From a checkpoint of a small mixture-of-experts model trained on Wikipedia.
Size: width 320, 69.3M parameters.
Training: a variant of Muon for the experts, 6682 steps.
Below are experts of layer 3 (counted from 0) of a mixture-of-experts language model. Rows are named router (the router's row for the expert) and show model dimensions 192-255. Each number is 128 + 24 x the weight over its row's rms, rounded and kept within 0 to 255. Numbers have three digits each.
After each expert's rows: "raises" lists some tokens whose logits its average output raises strongly, later layers aside. This comes from a sample of Wikipedia text that the model never trained on.

# expert 22
router:152137144191132121098127183133159121100167087117133073099141149118142088128110164143148129175124135182136176156100153128092138083136158112140154149145117155112143150111112142120070096198080145
raises: "International", " he", "Personal", " in"

# expert 4
router:141163105105141100136148106135106128116091134137117167140112130150119150120121091123127118112083158113145124133130087140145141115127105130143174152126142128134120153106140133104092097107143164
raises: " ", " help", " str"

# expert 41
router:139141146172140107083111125121135130142108110159109132106132108108131079127109112155131110110101167142137127115085159094114150093146106140110123123147100159102128100136168103157142089093132169
raises: " others", " their", " his", " other", " subsequent", " many"

# expert 17
router:136102087096105140084103142068117149148137114085078159127087109131150129150142116126154152115148145158149133154151138162144122110131136131143133108123104087132134105154129150107158158123118163
raises: " its", " his", " different", " many", " the", " in"

# expert 24
router:096143117153133146146091188115126101156111127124150151139088163147151139129131155136169137141114121109179138137169145130110115087139097147152108149159134113148168132141122084102118096111093116
raises: " at", ":", " in", " ", " to", " and"

# expert 45
router:134098119127099142153122179136140126106155110164149077156128116135132079146094118115172110160100133128115150154148196098127124083127155138087120137139118146122141147103120120069081146147098126
raises: " and", " |", " ", "|", "-", " to"

# expert 40
router:152094102136135159134117078138143119102121107099173137096151163105132159153100131129112125148108160157118125147106096155115133104116140185138115094128108144124063156146136102125152103090161118
raises: " qualifying", " notably", " twice"

# expert 10
router:110114105143114104148133126080113129088123129162149104107120097152130147128114107117120136144138141097169125142124114120134110145145119128117112134143118116107165163134122092135150104096123149
raises: " as", " in", " to", " by", ".", " at"

# expert 32
router:147104120107117142152133150180107108120108098159118109154136087129130071104144127109095122142145163130148144135145137120148161119129163128118145132153149086105148158097103150089105087131139131
raises: " ", " in", " following", "–", " under", " play"

# expert 37
router:129122052091121143112153125126124096143129164163116123081164153176138127090131112132158120156123157108102176123111146153160126101097091120160106106086082136152170151138165127115153108110111097
raises: "a", " and", ".", " in", "-", "lic"

# expert 44
router:148126148123135101138134116133141116141125139113179113163121098162172152122159100156116121132124150158125089118081153150127151106125101139130116103102107142172143147114135140132177135141136109
raises: " in", "-", ":", " at", ".", " performance"

# expert 47
router:114132159096110089136149089076112128132124113139098106148160065143114169125132101118105121047137081073139111148136081156158121141122114105115127141125147131100140095097154112128100126125152134
raises: " L", " Lo", " so", " his", " T"

# expert 33
router:092156112157153094143122118176145128101170122148131158146116108092132125133122138145133152132096145161123155118105157122097116154103136123062131124105133126126137108134133123140104132127145109
raises: "man", "lin", " Census", "na"

# expert 0
router:147141137131136110100097152174150145116097142106185137095128131159128161131113135129128177177114150101155085107107133105082152116180103193123157129145144094134105136079105120129096119153112128
raises: " of", "=", " he", " in", " by", " the"

# expert 29
router:129141193114140150147150111108104156104107100168164130171112091113089160150143139107142125083160120076151097154136093157136144129105116119135136149096104114136125117116145155153126120125124143
raises: " the", " modern", " her", " first", " domestic", " a"

# expert 36
router:128151126084132129144183124123142148139087099096165100178126161129083162129126131117120135153136157128084125169113097182153159106133135100121090077160123098114097128120120137124148152076122090
raises: " in", " on", " against", " under", " at", " minor"

# expert 35
router:120109122125125126126117167148118121119147138154165139147103203162109118137173154124108182118136119166097110102150143127130091158094103120156106143127102159138123139126127099100130133111133160
raises: "Ch", " in", "lé", " statistical", "lon"

# expert 8
router:103101176115108109113131107118094131123120098139122106134152075148115174115137090086136149066143115078136102144141084166136146134124117105121149148119132139105138115123122102134120101160158115
raises: "-", " and", "|", " ", "\n", "s"

# expert 3
router:108128170080105121142164117098119124115098144133127104147144091130122170115125102114130133073158131072145104141160087157125102127119119100127160146121148136123136119112139097127106104158157102
raises: " the", " a", " per", " an", " equal", " follows"

# expert 34
router:148164076161134153126124093153109085144154182122135145165118115141119107115119150122131118129109135111112156122084125115134149115073148158107136162142145084103112101155117155150160108148127116
raises: " the", " his", " their", " her", " a", " both"

# expert 31
router:099129151116097132158132172129136106122086171069140145086113109142150128138104109061107085147151121123114163136159153167111134136131102111127139134120126153090122135127103148120125114139122125
raises: " ", " National", " Total"

# expert 9
router:160106148151146137128154122132140138121113108135147116149156171146127110118136115148137156163077162152146129151100181168150113121143105091108133112091141121142138104169126132118125097094157117
raises: " the", " his", " their", " its", " a", " her"

# expert 5
router:140098098093157090163167084159130112125179157104129130104099100130120123118092177140087088150138164151079136075131119115124083157150133126131159192118116120156121145162142169136143104123129099
raises: " ", " in", " and", " to", " at", " for"

# expert 7
router:112105157092117142159141082157121143107160129173131132109116131108115163107137152122121113133110135119145080156139132161100115128134126126108155128134138108158113104151168125154124104126121136
raises: "s", "00", "ra", " screen", " novel"

# expert 26
router:164124110143114157115126099150106136153131141144053104144112149110090136122162130118123156085111092113125103121151144139117123144166143164126104147112103106107149122124112111174154099087114099
raises: " ", " to", " par", " record", "st"

# expert 6
router:064145079124105155130127103106111153156092107142122102112122146068121145128108166140169094152110146118098169118110136160133123097133108092096111118112100145147112128150152101119171157131090079
raises: " third", " common", " recent", " second", " popular", " part"

# expert 38
router:111127148093124124129160092091113122112103116115106111156146072146113177122166116102113124074168113077126105147151079166159108125134139132114145132114154110104133121110140089152112110135155134
raises: "|", "====", " exist"

# expert 11
router:125119175111144101129143086077089160115113099143129105153171064142118166135153115114133155054130099051167093145142094150161125142113104112101146128133162138120153095103150107142108130128147123
raises: " Record", " record", " Albums", " |"

# expert 12
router:111106144167157156130111129128149135115128099125174160161119143160107098119130072131103127109129142166133115145119123074141084101152130118113076093080159137111076043100130144119186174142103119
raises: " for", " in", " "

# expert 1
router:131109182096116106128154086074114141121113104134110108146164074152118178131137112126113135060153081061148115146154095138159121131115104123102115120128166134110134094102138097144087114129169124
raises: " in", ":", " to", " Record", " or"

# expert 15
router:117118163102145110128130087079094143111086123113107121160166062158141179133143116111120132058149098075136090137150082137154117143094110115112154145137162132126141100096153110143109119126157126
raises: " he", " his", " information", " statistics"

# expert 27
router:128133136113146136125103124113118121113113087134123118099107151144152118112133173125145078103169098137138145096159117124119166150134166153109154104094134087158131137162116114161126141127139138
raises: " the", " it", " he", " she", " they", " there"

# expert 21
router:130133119128110134141101142098141113154126167130089120122124147140134099118058125156069150114124129113142168132106140130138115122150106163138152142177121173117121138156099187125162176090106099
raises: " to", " as", " in", " by", " ", " |"

# expert 39
router:119123151108114127169154124152152108120089140140161108153131153172079118154108107124165140147151182159081150121092118156104128169145143103139153086143103114138125136132122168086170149104111126
raises: " in", " ", " (", ":", " to", "-"

# expert 14
router:152183134139134099123110131138139150104162140154146107127134122150126089098130174175115082149150162120129161178124145149129144115181119137136112178141080120133119130121109112131117131094083080
raises: " ", ",", " and", "-", " in", "."

# expert 20
router:136130121134114114155108123220142107156090136115110153114102151136132128130122137120098153088132095148135111113121116114118136108144095127130110109103113134107103150127094136142091145131110129
raises: "na", " as", "ne", "time"

# expert 25
router:112123139099087134166148105109124141137108146140116107170184102118117154138137129161165113114162126069141120130163092128138120109095107120137146165101137086123123148106155128141099110139147107
raises: "\n", "-", "===", " |", "In", "=="

# expert 19
router:131121158104113115164136106115116153096102118140113118131143087128129157130140130103120132085151148090134130153156073163165127134148125126144156134106140129131127161140175124154124124150155109
raises: "et", "ut", "itt", "duc", "ens"

# expert 30
router:123118153103119153132138126167130155070103129161129133165114107135096135164144149122170111095147139137118151156134136149144141131147108119137114144091109127183116123147169172111119116128092083
raises: " ", " even", " so"

# expert 2
router:123130129151129078144104128081137138142152133107078166115103172128110094147109132117163158175140150157142147109121112150132132169082138121156176099186145118117128089137133130128123147094123129
raises: " ", " in", " U", " at", " local", "−"